config = dict(
    d_model=160,
    activation='reglu',
    router_score='softmax',
    routed_scale=1.73,
    init_std_router=0.0319,
    vocab_size=8192,
    lr=0.0179,
    grad_clip=2.0,
    batch_tokens=131072,
    seq_len=256,
)
Below are experts of layer 4 (counted from 0) of a mixture-of-experts language model. Rows are named router (the router's row for the expert), gate (a neuron's input weights, with its number), up (a neuron's input weights, with its number) and show model dimensions 0-159. Each number is 128 + 24 x the weight over its row's rms, rounded and kept within 0 to 255.
After each expert's rows: a language model's description of what the expert responds to. This comes from a sample of Wikipedia text that the model never trained on.

# expert 45
router [129 126 133 158 159 123 149 146 139 149 139 124  86 129 120 103 105 123 149 111 146 171 121 115 139 146 162 145 121 144 116  98  87  85 162  96  89 125 147 158  94 121 117 101 147 164 116 102 125  97 161 147 132 160 194 167 139  76  72 105 161 141 160 128 128 134 113 117  98 156 130 166 120 109 151 136 123 137 127 151 115 155 145 113 136 102 114 130 121  94 115  73 113 125 152 126 147 124 166  88  73 154 172 172 137 145 139 129  97 129  60 151 122 100 134 117 164 140 114 118 147 114 139 117 136 116 162  82 162 148 157 157 154 153 136 138  99 158 123 136 169 139 126 139 134 149 140 142 106 114 137 119 116 144 130 144 126 120 122 117]
gate1 [114 147  97 123  89 143 159 116 170 114 155 134 125  89 100 200 104 140 132 133 130 161 137 132 105 145 116 118 146 133 105 138 117  86 149 120 119 130 113 191 163 122 139 113 134 126 101 113 108 136 140 104  98  96 121 149 154  90 112 153 173 121  92 151 131 101 134 151 136  97 112 128 144 172 163 158 159 145 140 133 165 147 131 150 144  88  84 155 153 142 109  87 159 126 121  96 100 145 161 147 111 160 120 130 129 100 155 156 143 176 125 163 125 109 118 134 127 124 130 122 113 127  82 116 118 120 102 139 160 109 116 112  97 119 148 113 111 103 172 159 101 131 126 192 124 116  74 161 110 153 119  97 114 118 136 126 127 102 106 137]
up1 [105 136 120 124 122 125  93 142 146 121 109 110  92 144 160  54 119 126 107 140 120 161 129  97 134  95 142 170  86 110 108 104 155 132 111  96 131 107 132 120 141 111 148 131  84 163 117 138 158  97 123 131 166 140  81 139 133 122 160 128  70 128 128  69 150 190 113  94 135  90 128 122 158  76 131 130  83 115 129 123 155 129 130 139 154 138 139 119 148 108 134 143 104 155 118 123 127 117 126 109 183 115 146 144 112 121 127  92 116 119 151 107 120 123 128 141 148 122 128 133 144 140 132 145  70 152 140 147 121 150 155 111 153 122 138 164  88 140 161 118 149 119 148 106 123 153 163 136 137  98 183 172 150 134 112 147 113  98 181 111]
It responds to: Capitalized word-start syllables. Opening two- or three-letter syllables of capitalized names and words, such as Tra-vis, La-s Vegas, Co-drivers, Re-gi.

# expert 0
router [138 148 130 108  93 138 166 178 149 138 139 120 138 132 123 154 123 125 150 100 182 145 121 170 118 128 132 169 151 139 121 102 145 117 196 131 150  97  93 119 124 109 128 145 156 151 129 112 103 105  80  92 132 115 139 142  83 150 101 137 156  97 104 124 119 110 183 106 137 155  62 139 125 154  92 172 105 118 131 106 133 160 159 120 137 110 109 119 158 140 128 125 169 110 118 131  92 154 117 122  92 141 113 129 165  81 139 143 113 108 139 136 142 149 128  85 135 134 153 130 117 164  76  83 139 128 118 131 118 141 106 107  91 149  89 137 142 164 154 158 116 118 122 113 130 166 156 124 132 161 106 109  93 121 105 102 111 131 115 105]
gate3 [138 128 109 147 176  63 137 134 170 159 131 116 136 134 106 112 113 123 120 108 132 108 111 156 114 112 136 110 122 126 124 112 142 112 131 158 155 106 153 138 115 115  91 113 133 111 125 109 115  79 120 179 110 133 143  80 128 105 124 159 117 155 101 153 161 109 131 138 163 155 117  96 114  96 120 142 126 130 142 154  89 180 136 179 166 102 100 108 147 136 156 167 171  92 125 115 150 128 145 121 126  91 139 140 167 106  97 143 139  79 127 150 133 113 130 127 146 108 120 124 133 128 137 162  76 155 119 101 157 125 104 145 145 168 123  90 109 144 144 129 125 116 140 171 162 134 138 140 109  72  94 188 113 161 160 115 138 109 115 105]
up3 [130 100 128 100 123 148 113 115 105  93 117 158 112 122 155 125 128 141 134 149  81  88 116 127 161 166 137 125 146 144 143 135 101 125 119  98 113 165 114 111 126 156 172 166 113 146 117 154 177 139 121  94 152 140 138 141 139 113 146 122 125 105 157 111  95 150 106  97 104 105 126 119 139 121 156 120 150 129 148 149 165  87  90  98 101 166 118 126  79 137  84 116  80 184 148 147 114 104  99  93 139 129 132 134 148 125 147 118 147 180 145  90 127 118 107 114 153 157 139 161 115 129 141 118 173  97 171 155 127 126 163 135 106 124 141 163 131 101 120  99 114 133  98 112  90 150 134  92 135 164 181 102 118 100 152 151 116 133 128 170]
It responds to: Prepositions and table pipes. Prepositions after nouns or verbs linking to a following phrase, such as of, in, on, during, plus column pipes in tables.

# expert 25
router [137 142 135 126 157  84  99 136 129 167 110 140 158  89 145 134 101 132  88 109 121  87 135 129 113 145  97 146 164 107  86 125 109 140 111 147 144 129 170 149 142 144  97 165 102 132 132 158 104 133 118 114 142 157 119 137  99 123 109 135  76 105  82 100 130 124 138 184 137 125 113 122 123 122  89  71 153  89 142  97 139 146 143 173 118 144 120  97 137 129 152 128 126 117 172 109 134 110 123 107 151 112 141 154 146 122  88 114 139  83 141 107 118 146 151 133  72 132 161 134 132 153 147 134 164 158 112 108 119 117 155 126  78 102 111 179 133 102 167 112 139 144 151  97 134 153 149 156 153 107 158 112 142 136 175 147 120 130 120 176]
gate2 [109 136 158 128 123 132 140 187 130 130 133 161 180 145 135 144 146  93 115 135 124 154 133 140 146 131  95 160 134 108 121 111 115 120 186 143 142 136 133 120 155 130 124 131 134 114 126 115  92  98 143 150 148 139 108 125 109  63 141 111 103 152 123 158 121 115 129 183 120 111 140 143 187 121 122 136 125 139 175 107 151 132 151 147 117 144 145 141 141 134 121 148 161 100 105  98 161 133 192 123 104 138 121 103 148 118  93 135 119 136 155 126 127 107 127 144 115 113 134  99 110 106 160 125  76 125  97 157 113 116  90 148 109 110 100 106 145  81 105 152  99 137 169 132 122 133 139  99 105 106  87 161 206  93 151 134 147  94 155 162]
up2 [161 155 123 181 130  88 145 134 115 104 126 121 163  65  92 173 134  88 147 126 118 108 119 132 137 114  69 113 111  97 107 124 147 162 142 110 142 156 121 131 126 126 132 120 117 157 146 130 171 129 131  78 119 137 125 115 153 144 120 164 154  97 129 105 121 181 154 121 108 125 133 103  95  92 115 162 139 119 120 152 114 138 140 139 104 124 153 162  99 122 110 106 172 106  96  84 123 154  84 129 146  95 166 104 107 153 133 158 186 135 127 108 157 119 130 141  91  82 132 136 131 112  94 153 160 134 115 157 116 166 139  98 125 117  89 127 135 146 144 173 126 114 125 107 125 179 155 146  90 112 126 115 127 132 126 137 164 140 122 134]
It responds to: Infobox and table fields. Field labels and separators in infoboxes, lists and tables, such as Preceded, Succeeded, Personal, Commissioned, Directed by, line breaks after rows.

# expert 26
router [123 127 104 113 133  84 161  97 145 149 155 164 115 127 195  93  94 115 164 128 125 133 127 110 164 149 151 137 134 174 101 168 180 140 169 119 119  94  93 124 111 140 122 137 147 128 103 141 106  84 158 102 139 144 135 144  87 135 133 130 135  76 160  94 107 141 145 137  98 159 107 146 115 114 133 160 145 142 183 161 113 112 109 108 141 123 155 104 150 124 112 115 134 165  93 154 130 140 100 112 140 135 132 122 139 118 140 153 125 116 100 103 127 118  78 125 126 164 139 118 145 116 155 162 150  90 134 120 126 151 133 104 133 143 144  98 115  86 110 139 149 142 152 156 112 166 138 148 102  90 134  96  89 179 123 134 105 136  90 161]
gate1 [135 151 129 110 134 100 136 149 158 164 123 162 107  91 133 135 109 114 136 119 134 125 142 138 204  93 135 159 126  77 108 115 128 110 107 130 160 106 109 157 161 139 159 144  94 117 145 150 212 136 142 134 112 125 138 150 110  51  96  82 113  86 156 186 100 156 171 153 141 147 157 117 103 146 135 135 149 113 135 120 156 136 123 140  99 131 129 161 160 161 131 162 132 155 139 131 137  88 122 145 108  97 117 122  95 120 113 123 129 126 114 138 125 150 122 136 100 105 100 129 137 157 159 129  91 133 128 113  66 153 115 160 111 151 118 135 131 137 110 117 117 123 144 143 116 141 132 132 107 126  89 143 108 132 115 183 148 142 110 130]
up1 [126 112 147 148 143 130 129 179 168  87 117 129 157 134 160 112 132 129 117 161 114 109 122 141 109 166 117 119 130 180 159 125 116 156 125 139 117 152 145 140 124 130 121 107 115 133  82 145  93  89 167 112 142 108 127  81 166 129 117 126 150 151 136  98 110 122 110 121 103 134 132 113 115 150 121 138 124 146  93 137 156  96 120 106 118 127 120  98 136 117 155 105  96 117 136 126 152  82 107  96  99 123 110 136 123 132 150  98 116  98 172 135  78 112 207 142  99  96 111 147 122 128 111 131 114 122 131  84 215 112 125 107 167 161 106 138 156 142 171 162 158 139 107 122 158 156 143 128 136  81 134 150 104 155 148 114 143 109 123 104]
It responds to: Word-initial prefixes. Opening pieces of words that begin with prefixes, such as re, con, dis, sub, un, pre, plus the article a and in.

# expert 8
router [148  92 110 101 110 139 132 135 147  95 139 147  97 101 143 148 156 167 103 122  94 154 157 165 142 106 112 140 134 130 130 102 126 122 145 147 119 175  67 138 149 169 113 119 130 156 134 133 121 134 111 110  96 133  94  94 185 136 172 172 121 122 133 108 112 112 131  96 175  90 113 152 128 111 143  91 115 130 110 106  97 116  95 138 126 190 133 118 165  85 113 110  87 160 111 124 128  96 176 105 122 133 139 170 144 135 121 157 115 161 135 138 118 103 146 165  76 147 124 177  97  86 106 138 102  88 143 117 101 149 105 137 135 108 162 132 136 122 131 135 130 138 144 122 124 112 106 125 122 134 143  86 133 173 102 122 117 133 116 135]
gate2 [113 152 136 106 125 159 211 156 132 134 124 176 147 132 135 136 184 142 140 168 133 103 164 121 148 129 144 147 136 114 116 131 141 131 120 130 118 148  58 126 146 109 124 145 148 109  84 125  91 113  95  97 182 126 194 118 175 101 175 142 100 126 117 103 135  86 109 119 157 109  95 136 146 121 122 103 107 128 124 145 141 112 116 117 134 194 154 117 145 140 137  87 121 144 135 109 161 145 124 128 132 141 114 170 132 127 110 132 122 101 157 104  99 151 115 130 112 137 105 135 121 163 108 113 121 135 139 108 102 135 109 158 130 106 110 136  88 149 130 130 103 135 156 123 147  82 101 155 118 101 147 110 106 168 115 100 133 103 158  99]
up2 [ 60 154 107 112 120 134 176 149 133 114 129 153 140  94  95 155 146 134 137 133 123 118 160 119 126  95 126 130 127 128 102  98 137 175 154 153 102 119 126 104 135 153 152 139 158 141 133 122 137 129 101 120 117 137 115 100 157 111 142 145 118 146 135 164 127 128 158 125  86 177 122  95  86 131 152 159  81  85 138 119 165  88 143 100 150 146 181 114 148  98 114 123  72 157 111 140 150 158  95 104 112 118 148 153 111 112 139 155 135 107 127 125 119 130  96 125 108 137 146 142 115 157 124 172 119 145 132 148 106 116 102 128 145 104 127 162  74 121 118  97 117 191 183 169 127 102  99 139 129 123 124  91 135 137 140 131 129 180 115 123]
It responds to: Plural s and be-verbs. Plural -s endings and auxiliaries is, was, are, has, been after it, which or there, as in 1980s, there is, locations.

# expert 10
router [110 109 137 115 131 156 112 159 160 132 129 159 151 115 152 126 155 155 111 129 145 164 133 107 151 141 116 105 193 108 144 131 122 131 170 109 119 133  76 168 114 134  98 134 135 142 110 136 175  96 130 100 105 126 120 150 137  74 101 110 174 109 120 137 114 194 123 175  77 144 141  99 140 118 123 100  96 161 165 128 120 129 157 105 103 117 120 118 132  91 104 140 121 143 125 138 112 142 123 134 148  88 151 161 123 129 126 138 126  87 133 153 127 114  92 137  93 162 113 105 145 107 110 175 143 142  76  97 132 132 149 125 118 102 136 130 115 122  80 165 135 122  82 130 134 130 151 183 120 127 114 151 151 144 172 119 100 151 119  97]
gate1 [134 123  92  92 112 111 169 119 153 159 144 145 133 149 119 134 120 110 161 121 142 158 131 117 132 144 107 159 142  95 161 159 103  86 131 103 140 115 104 136  90 106 153 106 133 145 158 110 167  92 154 136 117 114 104 125 132 101 163 132 155 101 139 134 110 151  93 147 124 104 140 145 181 139 109 109 138 166 117 127 146 188 142 127  99 103 134 122 139 145 121 160 128 144 126 148 143 154 183 108 142  86 144 108 115  98 134 144 141 115  67 145  94 108  88 143  92 116 122  95 131 107  79 133 156 152 139  72 128 155 132 170 108 147 122 111 149 141 130 113 135 128 112 150 176 144 140 116 131 174 132 150  93  92 112 147  90 140  85 117]
up1 [161 144 162 140 134 127 124 184  83 156 113 152 114  95 104 110 129  99 109 137 178 169 138 109 107 131 114  93 147 113 106 127 140 117 135 137 133 162 117 123 173  89 123  94 145 132 119 130 181 133 141 132 121 132 111 133 111 113 142 148 140 135 146 143  96 110 106 134 101  89 102 119 142 132 125  94 161 186 161 155 105 137 180 112 136 107 163 162 137 136 119 152 115 127 109  93  96 124 120 125 153 111 120  80 108 106 105 139 136 135 113 132 110 132 145 153  61 140 131 128 131 110  88 108  95 147 118 113 168 151 138 110 156 124 123 111 118 111  79 108 151 180 117 149 104 162 131 167 120 123 129 151 124 128 141 134 100 193  85 124]
It responds to: Word-initial name fragments. First pieces of split words and proper names, often capitalized syllables like In, San, Man, Mar, Can, as in Canton, Emanuele, panic.